From a checkpoint of a small mixture-of-experts model trained on Wikipedia: 128 experts in each of 14 layers.
Below are experts of layer 5 (counted from 0) of a mixture-of-experts language model. Rows are named router (the router's row for the expert), gate (a neuron's input weights, with its number), up (a neuron's input weights, with its number) and show model dimensions 0-159. Each number is 128 + 32 x the weight over its row's rms, rounded and kept within 0 to 255. Numbers have three digits each.
After each expert's rows: "gets" lists some tokens that make up at least twice as much of what it gets as of all text. This comes from a sample of Wikipedia text that the model never trained on. Tokens count by the router's weight.

# expert 38
router:171154184128172140093092197112131099181105111156128170178067149116131121162140122127122135174124034192118069157153152118092135121145155155092152163110136140162152106132123108145149131098115132179136126133148129129133086135131163140088149178047129123141138095082123115140097166173142175180183142114127117116134135066107049129139141117105125117129122047115139127120092162025140097107128182122113118121103101132113117150118188070102156119119181113140069176103121064079155155140087130
gate1:144108111086131158121147099194148176183098147159111120131172128117076070106128155114190134128138152149056156132145146152167101102135101140076096153087166168118112148133127143106105159134106091151139070115131107108148089172103116101174158112109146169089152100106147157187136209103078193116111134156074123132109117071132142155143137144154059128138059120122143129155150156082133129224155156150124117155115143173153135097098187139096119141095092147090112122134099105082087034134108067
up1:158165019074134115103131103138169163187126130152087169140141085116126170031098151169169153151151142113142152127137128113144121145108113146134117201067195151129128139172119140153089152162133117120158133111131052146152081138093116101177122136123121087130139067066101112201129148102104157129084116169124095108131119078135226148138101115167126177104082114145147189154067130132123126152130152162103140115135117175149127125083138113148117137074104130134144106129095097110111092178133065
gate2:165105081104058144110141147104107127133145189074118167138108053131106045166073161146092138095160121085113128165143159090083130156175126119187142127161138166085171198118119073145137127124120133146206142122108095115145103137137155121136114125148083106093134132133112090145059147185159185094167127112087105160133162108103148081165101118096101138110152145117165138122145089141061076096171171115132103116127173124165180120167087078097137134123186105134097094150176119192097157151144106
up2:115135104136103158141104100157088136104144098093144080074111159081113119064118149129109193140057127131183148104117142053160144111135188148099104131109120127090083127185121123133087120116152137156122164100132172186124134143116131111170121149140089111127123077108153174186183171154165125155172144156072049113133116091117145166058110165145158112080138137174138122163138170122117134108133077199143163170093083144153089179190122073140154069173126088124117182124156102086096138102131132
gate3:193087147140158111107143123112158131139150139103100171136145107111123091046122185149144160140141114155130149133094138135136081137142143143103133139111147139106116112096133113151156111171080079120171117158145133121107096163089128103136160116089159144210072106131189136127129097090121201114150167142172133107124095090143191153144177138180079083080186122103138138115033061178130154116178165138147149111147095103117135036138133125147206151060120145076095175115102120135093137155169137
up3:112121098106077098123112178078088117179096068143175113160101151129153121147072118089119151117120081118156092174118138111130178100136144189116140107182136142173167110163064108115133114108174132139125107116123162176060160097175114182095139146128089120103133174124178128141183124171185092103117167168103096127135152110138054098087112107067157073098148114100075095093152156095126135116129123123126104085076110135134108225140139151098160112195176063137095117115164127125126134115105172
gate4:168135103162104194150148090067124142118144133116170123146135090123138147166165153116128076050125068155189095127111132122065041152145100056150165109100079154091149093168134161133176136125164146126157194163141105087112119183118130153138113091101166088127143098108168148108114139094103173086113126131115125183119114106100153093156199133096108107125097154133128123119170078118068218095142149118117110116165152148144175140130126133098066199117131149125084100174122108099140092145137078
up4:160143075135157172198161081084105184148145133172134153119115074131167145150181149109185088089088148163163144111098092150079096122154107132136164127108100159122213088121121179151143149128156128107173228174126133113139155132100150147119130080133199099133151115112137129143124121121122161097124127135109135150102138107111100118102196181099151145111125126153127127094182121123113210050143195108125098121131158152122166110129131176110112190117101113098066080157148099140142112090105053
gate5:131162106103118067123128148134181185096166160142097127134133162217134175175107149091142130166075134105073151128137122105147132061163131140161117096144169156126138114153161112188114155056147114096121103129148141171204125120196091133116152165137126116197167131106190099139120093100096080089124146119150151125119070238152128160108170142145137088154143104083125083141105090151189126156135151139116151154168149099112102067116103152162106109081126133121107096130124121155181152093183122
up5:152134128185203147102174187097096116140165136131124156214105100113165098148122058060118105136172098097126104116145102119105143179135065082169113131111111065114135137093131129128135119113161105108111154178130178106094109093115152091071137129148159148083078164175062085093102099154131133133163095120153101154142150149140056100189118065144127110112152148103117152132080131082150116112098132023141139123170111084088134162123136115129149138094146159089101111124087185174117131142130170
gate6:132128111121124169132104151102166131125100114136131147110091108114131073072112156140137172145127182171055195097147094177108096100158120157097130151115128194136172143201116101176170087170086104127138150093099144124126070169147144103118082149112186161099099058093089127159132149134109154049058139147083138113188127079080131112099097127130143136138055146165136193107085092174085184140123125110087147133104119111113112119136150094163140139071109135070133154126118119167165096157103086
up6:077158182081091096141083127163145139159104106099107163138151122160143140139169116172150137119069090153176088106147169187130195165119165174102044084127067121201150140168118123100150116079139144137121145113135057137075179118172121133124136132054129161132177152077199158125147128126215156115157159122128147129140141124080095180110142142092121109077106110122152091160155157146188082154109100145077128114123096116185122141135117120138105123201158116130094142102092094121146125149134139
gets: "0", "2", "1", "9", "8", "5"

# expert 123
router:178162179087150116082105140100143100182097092168155154149072151076105097173132114122131164146088094188136084158188101123086134153158178177108114172116150120170168126156178121094172153102165157163146128092157168080123100153077164174084123158085095115117105164073105160183087129180095123182170128128129168099151106122090084151134159072101102114115096099141109120116089192107111139146091146105109097108148151160068134127161169107082139102165169114116100155138103083082130166152092131
gate0:135153177146053141093138055147134169148109129159137187144157157174109092141103109117134169143131114168137125177165118178071147129094177120100089119078143100154187127154130112121113114104085120131096110066096170123114127178129150135156163153086125115127185167107096165140140112159126159160145202202110129113123105146088128108114125098126133069133128131139094135131168145104188117144057178154110133096062203127060145154133190123114160092079138121083150101080136103102126088090098069
up0:105097097129094135113109195140102079137102148111133167122116177178134110121168139151180107125108069076093163105125137141105109185147111127189179108103173136113098143097125134129142179168205147138136093192156098133128095093097098122170085132147153100151119091131130151130089106145159100107111104091148140156126128131069146108166107121130061058146172139140145134160064091127119117102160095082161108116157169147138114121147138158131081138211100159235071190108082158130099141104149178
gate1:100198182131149171130090133140141135095155139118168124121156176094180112127119149127114190052174104127183101139212128140112171125117129156120186119174095109178139143077115094147112123112137147096150127105123111099130111144116129126044125113114057113155133124116083158182114094124131152162179090073147117096148185102148108107132120188097138110195149140096119114154142149110134071159109109157106168110163168119097068079185066123098124181171146095127074100094187098156151133094113118
up1:138119091114045074126166116116125116105177114072137131088141082184096107132087154123149084100079111093126073146185123149122128121116085078191152102118216164184100127064145133116098156151071152166131170154120195180111130152050108124084146172171139129155123142169158095142090136115137126134110155122129117161136176132080138145112126159133084146133115155136109177102128144158098083153184111139158103173159107145109161154112119089092092136122149089130133064106082156108175208151133135
gate2:134181134102155088084139138149160110146076129119101075157138126118198076110094151121115169137108067169163113167133164106108097133118166189115082151109135072147170094124141097138149079105087119084089185095069109059141138145119148126062118144090112133147087139114094160128127125183165165087084131131094096109135185076155078104074161115156176131094044101114081090124104170134136086126102114094162115166121091119084149165099171155093099112141141161136124095089128098111123204131125123
up2:110165149099129109146156141112104134166107192099147139138089149124159184165157108102147089184126140169109147082130155152121113173093182124134122103175083182083187088127087129058165112109128174154134160158117144189066110127145140113122098193161158135111163173140133153141101112145116169112159107067098139125123124076135119074156100117110117128090151114148138193134121089152174143116092165118170112178081155091105122104115128147133183140126172164140187157159121160085134062180031086
gate3:163160133160183116055116106111122073122165109139126165157185150075134128170165110182133142141117117135168128157157129109139140138202146115128140133120115053106147123127169114142166153100124153086140147113179157101155082141150142170158130103135056107082161143110156175145069098178118163162182061133164108076119114164147131166140173126132102075114101162117139158134139186058149135221073182152125086151131162135120139148142129147089127162167209133129133148137109115115133210141116108
up3:088124085124141122124074080173106123156103119140116154105182089161104121127198190152165148206075090164095141090170113104105105101103123119094110177155081082146111125087151121120160101158136108115160154079123204179149145094115118129111140100116101086085105167125099110127160094211112159158073141131175117147149180133131185160180130214139136095107088119134139187095100168140167120195063183130106139147116133088121094112135172164148122151115139148177151139133127124165141149119158145
gate4:148120133130145096152123144108158154142151085132068196147088166082099113132156165160174180052138103115143149091140078137109149197189124113132107173179120137113129168176163125122060144088155119135179101110116111124099164142047189119121152135124116130159089089171071146156142112148094162170081141139106163159179145137180152135123095057152109134113137083118121083152110206093144135191124091099151051154098131118121115088123125081108099161146107056113123150095110129116125108122121164
up4:178120159127134142094187126109093094135183174151099168157183133219081211098150101157090145096132103127101148088104059111091095107125085175179118138072080094119121124076160142099178137148148102145096139141114161116144150128111116166104141109198140106105109137077137102155105131140123121116120139142173140114135204132123182073165123140157144112103129106165094133062174101129105117079085124087157086139132137157144122176082112128138067160188158126105152110119110103059097100107168158
gate5:193098079100153109128143146089105093168072136146135139174184139171101129128173099149133096120099150120147115177156117118141113118129157089164086106074153076185148136144113174138149130104125119168125172094108149098121120105082114111129119083166176057120123103105169138163054158115072144170078100137200176106153156146074132140145232138126106114091156165105160145082099171115113139106102138117123134087098164099104156162133180110121071142121143214123110151153120106147166194093133125
up5:166078091154122069230128149127147154165093141108225113170189152175094100076135061111155106121106089083079173150126119176130115084168160063163073109092108082137127125086110175056159168125118110144100144170093104135144142166131111104107105162111096108173087129129138145075101144094146140124099156152105167116096148143072138154140168174161129140102104131109154173105082114139135117098080111112097126114116117167139122139071103130125129141166143181139140166143124139070164167114140092
gets: ",", " the", " United", "S", " but", "G"

# expert 89
router:148145130131175130106145156139112121127139097172137147182079166116132064195176104161133168100086118186125118129153098146107107183174136148129171132065137059143183198182183156089155187131147114182157120080150162124112110201116096149092110117114135145116101160127128148144108100131092111145168125094158143093118153105087131141110151094121128096095111129210119123098090147094059137140073145076110114120166150171112093157151132070124143082157130136123145165071036105129112122096094124
gate0:163160163154136129138129177075092160131119163158073086143090103071132122175126133130147151166157190143119162084151177098117180122190092126081129159031133144114132149144081115171082119156169107137188103067132168143112107119163136095164116120136144137126106132146110101084112134063137132139174092099129199134181163105147184124088154097115111127077134155164094182130142159136125143138105140119175172100175117106160137158148127061151143100101164050135137105092131154116112072087096184
up0:115108086051145135109061104171184113104199073140143058163146163148099121048070084132121121099111139164135163159104089173100104143092196130085153113134063155208096103150181147107163110139099144110092118139109078189139158100115124159135098144107162101142159130102135138141158100152095127151092112163130090182129065146117102113129078137070129124182109121136152094110099130120152137158115150116112120146057133120067163133083136095103153135170068163127115130102133152122141169158136087
gate1:131168107118135161158136138178137222150169144132106107162081126114139126084133073131128080091108116160127113115158159174122089122125096135124154101077182159088121222126170063152139120093121110141120116139170187095081149153190079108120169128120124129148153102123164127125149074150118083102094135130177147154090100212086107131108082094104071075094165157152079120152099147124092174146149103096094108106131109187161206177098162120108112156106122142125164075119158141140157117124147167
up1:117107118105106117116124172137135165141150106132075079097119127138141174169098149177142134131109084190138138125144159127161081090159108184135113141066111128124153187141163139175145134102129182170192102190106170115176192130211101105147191127146151127138085115103148077138111129113144119134107099097157124111141090138115132170102124135141081132149129115085149149131079095203059161153189083138044114134085075176075137131124123135148143120104170146085093116147089164122162060094138172
gate2:118115075172108124150059146163149125113102147139118144161179183121127150158099089138122078121142074137134125122101145122114166148158125103212179106194155109094132109077160124143095155073139119131125176133106149100160178164160119119123145186123150077099111165161169163122157150179123138156153108155187137062099132132095162169203112114115135117166148106137132117135115117213053101147155146073088105106057174152195137193147157165115097105125130132122092120181107128094135150090159124
up2:212183125118160129170094091116073189134108129155084128131132118128079155190150153146154122154147182119140151148141116113082062087147115121089102122050201122126077110144072105077219078168116153144150139134177142190091157083113168070161151104147076108111084146132132140065158102097143088176120114130094163192151108134105147112123123097161124144146136128124127112151085078085141154122102138147086206126156106139102156129114072150147104127138160114144115115107102134099108089121128154
gate3:113153177094116110191096156202106126198145177125105148176133081137177121123109132150120105127122125120147124171187126105161140109118041075115131202139159194091172073165119107143155108091113116123127134117139088120146095150118144108155178097169140118075099086118136135093245196166146117139110120132144094139170117076152077155126083091121134130107134096112125092129081092135167123168154138163120116105098090106092156190126129157073097160092095160138096109095121132115122100148178142
up3:140172089187129166223143096122110166160151137160119143152132138056065101124126099118147090109139103077117105114121126206120125130136085086175117135120124133178117159113166113048184116111161109154086134060166194156080142137141098125124048072091168118149151144080175148153120132109119140094164088109151067101118119131124115117162121121106118139118155144140131137175152146096076157172097116126110171161139108130114123139088158152066114157105109150178167123066154137079081104178085147
gate4:147085145167184121150144196146128178126121152203149146153195174149169160173118187085133118160139121113112093095098199161126138078101147157191108110117078106132102150122125118136133152111140152111122067085118080114148147153134111173086149161154158099109119194219122139142111080079136094139146140094143125147126138172135145102054155150091107112113151132153087126152140112112129104149142135147085199176136152149126095087137154159158128125083127161066165138083188098060096102117096166
up4:118165125120148113091162092176123171121086152163120129128100157105141147132108158131110158119193142165108180111179174137092130167131145061071187110097132118128180124142132160113091136131135107143123139175152200186160142113177191074138081114202135150126141142120175164064129125178125084089124097134084164160167117107121119168117161134129172159171086152170108140128132224122113105143072114098096142122118103145109163146064104187132116138130162128115074139062051144126116107129167119
gate5:146163143115087123130104112144091118086129160136121066134064089163113119106174141144119100062057142092153132157148082100126171143108125131139128108105179062073158117144149207140098111126103070212095163177170144091114071192151116124135132149171103111095189107109123161047165142115172119134093165163155126121152096108106121123188151128162111140129099124133047145202149153161188139120131116098133145109120101084165114202184140178136119121106152138120115093123112140112114132128110150
up5:091112144147137114103144103092141116168114115142128195111177167112135127170073089121117154183194115138085148110153184161120080110135111113113151160145129192150148148117095047101142126131126153025149106107099140162142151043102164142140099128125133118147079174153131089184099116157090117118169070083057108143113143142146157136098111145092124134137121116125183141097077108071083106150114113170102142127133195164083162074075118117103152126100102143188086173093141098146128116143181102
gets: " \"", "\n", " In", "|", "In", "."

# expert 125
router:164158177091157123106090126090159090200116084167184147168096140102073104197120103136144143149098084158145066151182147142105138135171172166084126166132174102168145140147179108114142154095162148164155100106147185110077093149122165171100154180098079105124103151085116173181099127152084151162162107129154176115154136109114105136109153074087083106094087076131110146108081156079117099124095109144086100117104121161096095138158161087113140082158166115094093153105105076093108166130087124
gate0:148139113101189118074148187069152096103154131115169178130143116133145098141059131099115087114121125166127164095192161111199112188148134107147128197081110088194096080139154137071104118130162100132159116133054155103126120154129100135110135158106069106098112160131069129186140153145095133167105069171137074137142140086123145101091114044121131115139054073142149152127106154146148180133105154157124119119158144109085114067132144098139141101087126079106096092126092153123072145133109160
up0:123068198136142162071164149097103153088118174156146136136178098115094110150129123190098159099114078132143141080103140105118113212108121161133089139113132121089232085124119101131167170188104064072096118147158114155109122127129090146143121135144129168160114112096156188179141167164132075109102136132162187108134101126163108148167140144160115131137122120090106138129163081113153165125048168149155108064135115192172107199162088147076131158142115153142135139088171094117136123144146138
gate1:179151151135169116098115124113091088035043173116112157119151123110119056185144102194112148127152116152155153138136129153072131180143147145144106091180186077104184131125175103137136107114086131150145153149104164141091130129051119136050109102145088149096110074152147190119112156160085090106136132074127169149160125123145078130115173098130157105108127100145085182082092090125119127107062130093129141038122122145071126100169157132123102128118098101123133081110124119125160107120129166
up1:138110119104148163139099188170094047109193131109156117147194114152102140134119138185107068158122133170160105150081140126069144144124109077154164103155096164105140117168137140135183125174102150158144108120125074105129105120089077143099158117170156128140123107081180187137209059172132112144137133085124136097144159125113152155164086158174084137118100156079042152122123128172141143131068142161077136156128094165148149093114164121126112142120111177123152116076183161172119158142092185
gate2:139130184102149154085159151126141127126140113122146185114098124141142133202145144182159126106121134091205069108120133194139127104163156144106177133127143142163110080106203099130091135146132097174190087075127120152106156101094203160120074126164108106135150152127042130157104095087096124149155146171117149166100106092147139136076162114086076094131142105109170063161122188132146151126179099166136104091123138096118111097192106127083146116112206092156133101103115083110121100112146073
up2:137146160097117114138105088171105077106110099071114134140077140114093071157052123164066119088155090137131170119094105064115138165159089129149056131136069113124136175146123156095129120094113200105118150101184128075105126177169088159114180155154106131120104058170142172164158145103131155183121096137112152078129154159101123154154132121170085146111081131156072137094122154165152121160082117076156172153154129118175130161122128116101170118176061137104127107171108140139131163200122165
gate3:173154147114148109084105145137072094134118082174174133140101105013126080088097091138124159120169148156089159157058129123126091141158181100089117176151101096170099174098158123065115164144150169102128073093112131136088099132141134115170135148152083151069139129090083169163125120160155185150125149100094117100166159071103121166058079110116092142164136098111151131120083150128124131134140126141156135125067134155111087108148123101098184091126189089176134158104134100103120069132081112
up3:130107115118138172172183119135132135137118047151148120096096086009115101141115113140127114099088119081065148128116180151150085149114155077161143123130134140128115199147186135138105167095143150128168118166169093099115139115126112181188083133137093136135111118119111133161148070111158120109068061162088137115134096099125133153124200136104126219070120191151129105167133140103113178147129155156110097157124120108118114147154127161127101103103097086123106093157140120154037102188147093
gate4:163138181117177145136201147137143155150093156161134140093087194192056093188159170061128085094148118168142129111119114162128084123092100112143117103144189123097153135112140151072163091115087179124135150043121208076102140149110130152165127157129118111078197166096117109166080131100113095120113126176138169087131111098125089113142151134134094103114148107143086117132094172153113116159129094127114044093177170084182163139088150137110129080168155159140107144147125121120151120141155148
up4:090140100121141101135108116011099168155109077115100079148090131167141096185132138118101146127125119163125178119117111159120115100145148118194102124028127098111121118062145087163129184101144098118182156142108156133141124107100107152098135125095158109133151131153144109084173107106137164121214103148139129139197137126130049195071121078123172147156115115125120144155121129081137165172102144157118101066124096150081099195117103180182089111108090126124078121134138156164122140091120111
gate5:156158145141184091102079143158094098160105125116176104087093088111123140159130058120163139134138086125185159128104116175093186151150153110126147092086075157130139093049183172127139107126104211126135106103062134065150116067161230112097096126152146130084169169114106104118079102149145130130106137164154175099135174167150130137125112147044114114143123074157152120139072162154147102148122137108131137144121144175128190088142158141117140170174130189144124139127148111128114095160094148
up5:114143154140097171145111161190137056148141151128092126170119193111173154127194168150132198124104056179154172092112143165109111130073131165103134111117138114121124136110096174099129153208092132140111104156093104099099096164165131106085084164087130146157174116157122144119127153115113112158104149156085129139147090167119087189133174146105142157171182164115143090116138169144112116133148093151131127076103134169125079143157117115128186145146118181207196164154198112093111171150110073
gets: "0", "6", "9", "8", "5", "3"

# expert 57
router:175176166081159131079108143098145105184096098171154171154079162097093096164132090107145148139082095195124086159188139128113146145164175155086141156113157107183182107173168113088144153088162181171142109093160155100115084152092157177085119159112101112125081157071121164174105119173112133153160137114135150118164135117098077153128175099091093099109104090156095122104092197107134106137089095134086096106146150171070118117155152096105154115176164121106083149142097072102129149133094098
gate0:149139166118130115093082151072147163187086086129160110080102127143107148170114132113091161163062160123077072119142058134177127149141166102119163148062181099141148120172142164132157116137114163156073134151150177199119114180125128162110140151094062131137131099117128097136126128131100105089163186122160111163180164154093131170110128067117179141140126107153071110067124181150140119143184119132125105161151224161055138104160128147128195120143108147129096136168117100125142100104095137
up0:104080144131158146093102147121064151136077168184119080131088198125131158160131115144129130064078175132116144143073149184146162120126144107060139117116143175110150134147144179157101159141113069121116125120168152216061110115129111109082128114142100116171134135158164111169162088132190090144153127088159085113140142198101153159112147119085092172156133123095114116089071125122137125149116103121156158181158154093120116077092115155115154113126042088069172101100173076088127125153102118
gate1:161199161077091113108082183162105177157131068090141169172128087129147133119111067156131174079079114164092138122123124108120127148103182121163101166175137124186177102136165150099117070086163120160106117132148145132133139121152136105075123139146149171173114138087099142061104133126126119169139148101080134103171198165085131142172195088159141167108087078159169124181149126093125124142176139079087129100131110182143156139175134102093103062105125126117153121158108055106089130122099146
up1:135157128093178129117086172136126178109132096140156098154145104158146243158139148122093089115097163119106146163141117170106156101084159104152101117177100146121126125137138138098130088042099111141155162174129171101184100107176089126105122161193125163130149133087117133126139116123152095107136203080089134105132145127124133139138177120181154075143112132097144159130185075147206079150153175078087058104098102198152118135135099078139149126089133150101102093193127123121121147181151113
gate2:113131116125109102088092116173126125123132161148147165192097183129118095094170108126156087140098152146141054108125162101139175096138177127103125182150104128192179145138120128097107153153169165092132099050132137082117131082150060145086147100110112119108049103079130158187164131188074122123125096093077105122166129083112087138149171126139076114095173097119158097133153124194144124136072117124132153072109128135146110114188135118156214128131165127166099140084124070091120147165085117
up2:090151182096023157115100008146110107101150073123136128135107168072156107121167130096143158112112196093168117132132133180169139175136152103136128077154075125137197162150117109182065120104113106114118090098136146121121091089110108153128116131134144131104170150110125103118166114175097132142120122106123084095168164118195136112158125140179094107080194149151144068135118119085146112185089069097146152139146149088133120095147126102136146168087134124095171169133149165121123108188098128
gate3:147153186103105201071105099128105136097136123159154174138140110119092160137136153118160112053102133144115099167118101162144120174115157126100083149101141142144152147176112170111100170140094112133093110154119186112050121106117126196105118186145048136129147103061178147188092157151134104170179179129170113114123146114107075173096116176063108087127156133160133118120143174152110173115138103115143126132170129153120108131114099084093077099179187088078087153130097052161115159138148131
up3:139138099086105158136099094076047129132116169122126153144137060113065105115128165192149108120151187120156097103134129135123111136112106155100143137084177138146162129144132124140140142158085095091149188137077150108073149127080117121169127146112125183093125132162142166131151139184116093132082177120150061145163090076099094158135142200056137153188196122139135148096115073123143129170151131184140138139126141101103098120183056152063135113172113114171121149107128158105103158149208148
gate4:092164159119141117088138198083154131142149103118165152132123116101054162121142113159150152161053129129159146110123135109150097154133113150091113141100126114173087070112122118128106167147097187148162132126164190084149088168177087135093104147128085094168140189100140120100119136151089136173179130110135152110140137152069101146172149082170166072099080173131168106112141141135128170056060093109032111105147116190124132140114161093117095132157141187133151107105108046110128152104138164
up4:083149155099128139074137197076140198131158110132074147121138157078119104087104132140133152153103116110167207165064116116132121206154123124094109135126167128113116094076151084106062175126161115156148128158075112125142139153171125116148087142119106139190152161159152166136156181093125116157168192076116143131097067136125098180139147131116171056132100189114147092136144106117087137040112175078095109062126145116170098116111169090137094105126118148114113102164146101156131110103114129
gate5:127094078121150159141123159137125163118133128137174147132080135107139095131104126040133184169095102086115054130129123137155111134111116111108198111089181071182180101107174126111131133071139084119111118130155174141130100099125128153126166054083095087106121204162128158122169135203087138084173142114103127124137109133105145164119147065160180170100113113077116068116157175112109171124110104127143074092093087106127160145167147077137122126125193137124186149191085123107112141088114108
up5:127123176100106136148072091093105142149123193131182161105150117118107190105086126123106151092114121185150171168150104096140150083158164117161094148153064095126102128149140139122129169154126209179147114109143127146059135090133068136131127091141155040095098084139161098149119172112150137136175177191119084077181102086110100151161084122173118141128131139147157105157133122095105152158176199126037149124122138168155129178076080145128171159137120111144090118100138103130101131164095135
gets: " in", " and", "s", "4", " July", " August"

# expert 46
router:172158164076152118091113154098117095200121095155176164152092150102087081175130111096144144155101089182144096154180147150098113156168173166106135166105172081164159119171159103117166158091145149173133100100158167095112105167087169173077121152119102106146094139102114171171092133181089143176167132138138159119168145111091090149131177065073103109100103083132104113134097189107105110151088146109083109112135142147079124114157151093111153097149183117136075141143099065076126174159085140
gate0:159171126078146080113136136068162091139102147193141176113086114115100135162128129154109092167129147120094120130106157113121132225120103122171157183158115155167131059143147133096167125138156121168136175137166167103156129100092145154095115180140139039135129132127113133181159144205154166164125097123097171143162142140094097110118146134117110120110063116166117115127127187124064144102088130153126090073097145175123103080094166134084113158096131113086116075044130089069109180155115115
up0:061125096104101105134124144153141081139122051089083126114156131135129036082119124129152161092120043074139137115116139141144118187081202124140146082159160190088129140170092130159113102124123131146150101117113127099083169128065136166127151129152166140152105146108106137177159100116170099136123083070145120149051177124126075155131116152154014086135133151164131149158151122129126145100155101146143162146118100139115160093146143119102097090112069081125189156131095103146158176142135164
gate1:149165169145148106156174132081139149095123104178182127147156119120076070149139146135106035098131113116152119139167175146148108176104114158133168142141163157120126118156121123150173160134185124106154153140130123061106146119076083141061131098117173146179157183122166153154101078099093109187126079090137142145135196125115136106165133104136048094160164113180142098146183137065094109132156102150148093125156104142084166103167146106130131120065100172148135084125068105098173168138069121
up1:129176077145103087141109214109083156146114123165132128128129124118146098163147072103074114108130073163129186121127148151118131105042159095145158181079141092165112136143191126205105149173072145141103108161124136131127113111172119121186095136065157118122150109101096094083153171185134174103117116087132116169114147199154169119090129103130130169105106125125099155157128090090120184147111151141182126161077143124155113090173168089176098080133095129122165120123123136190060175133128121
gate2:166125146112165171089210179130139156145160149119150175160101129094115064176174152142131114125138149089159152135205163099144099165156163139128137156121156143119151097145137158114089158105127057132139123110091188139116122154153098155075105148160098139089049117086193132087102149142061091117144147137145115107170156120124136091092176118096128060098120150146120058138139117151109090129137115110094118087108113167101133110105173126173128086159149132160121087132106076032099111042128147
up2:155123119123113126182106166138143144106139088139087190122121194142161153130084114122088122120168084163129140127124134146176093148108149144098128106145183130091091180144141132126089187101135123141117169118081174138081173090131060096102141113103128162114140216213157110142109149089125074117099133116151079079119137063171131189171164133175065132051136099123127115217149113154131143112121145154117144156132157107153112103132101122106083110162061122083142097138114071092112170111154087
gate3:112207153134165123139134109077127087112142118100139113113130141123099144146112115157175121131077135222098126110086093116125123149164097115068129175137164123146068041117134169158108132099152066139155117107188181140168216171110116178133124129123110179081135156122132131131068118158118178198111175144135130143147148146114120092093077131081142112091123130134110101072120104138139092185044176143076143156166185143132124112108178119117177151136149167095069112103119126114146132127121164
up3:123107096115133214116142189156081133163116147112169137075103110125121064183148187086099135120143135144115158158111141160090127069106113150186163132142138125157109172093124143143120111102073182173120172123117130164118095160155152088095117177164181068124123111088138137160104100106187167076124153150097144071155118112100163090150162137076156131139134122146161147179067134153115181091203146076122118131138157140133054120148128158104137126122134095215130071113130172134146104075092122
gate4:126185042098139102137127134137176139089100144065171157083102107085138124159144168138173119150099083119134075090122123041164134142143161172126127078115201139167145118178122087199170155144130157111169140114163115156173132118157159143118095070093081146121140154119141083143101073134123123074180184145159156123153098133152170156045119090115141110133125101159132114115072109100137119152117131148119142141181132125096117108189119134161137183137124141160084143191111049112138089106100138
up4:092107129112153114096085197143105141155120154128139087096129070051181173110149103133169126148135148146101113182151132177141048110141113180137147163160132129118114120084102186141118112109116164113143124101165167120083135159091174104143197143128160106071151149122089149126163126129099121136156117134135090162091153071123129169156105133111169138122102117116121140200150159170094100100099138070096129144140101147099166115074187162125077057112183128127112109175224175118115125103155055
gate5:139164146179136117158173110144151125077118117107182133136155172111112155130074146150105192141047153134156099143162108164106154133171137103131155140150168117146198136182158111048151118118079092141120118133169102106150131097123136159081152144100082151171163127148057122105105099141093072147108116122128104081164127172122142078098215167115139109108105097139141167186130141152118161126065118111045045077142131130110131108141093055124128140056127115167093157151099111113161129123113121
up5:168164160144126146126129136114134062085103092158122158104151112164127168127153120124080103163042106082077157131126108165140158197102158143119111114141125110094141160106102087102146152073076116133112146133144082131151159116088149186090155176162146183160109104144163184102200139113155104162167091138187096092126120123120118147096170160127140108138143104158061119132153128159104120096084156119067055114126093170108141211104081051128136138086104131091161161159134186079157141122128109
gets: ")", "8", "4", "7", "0", "3"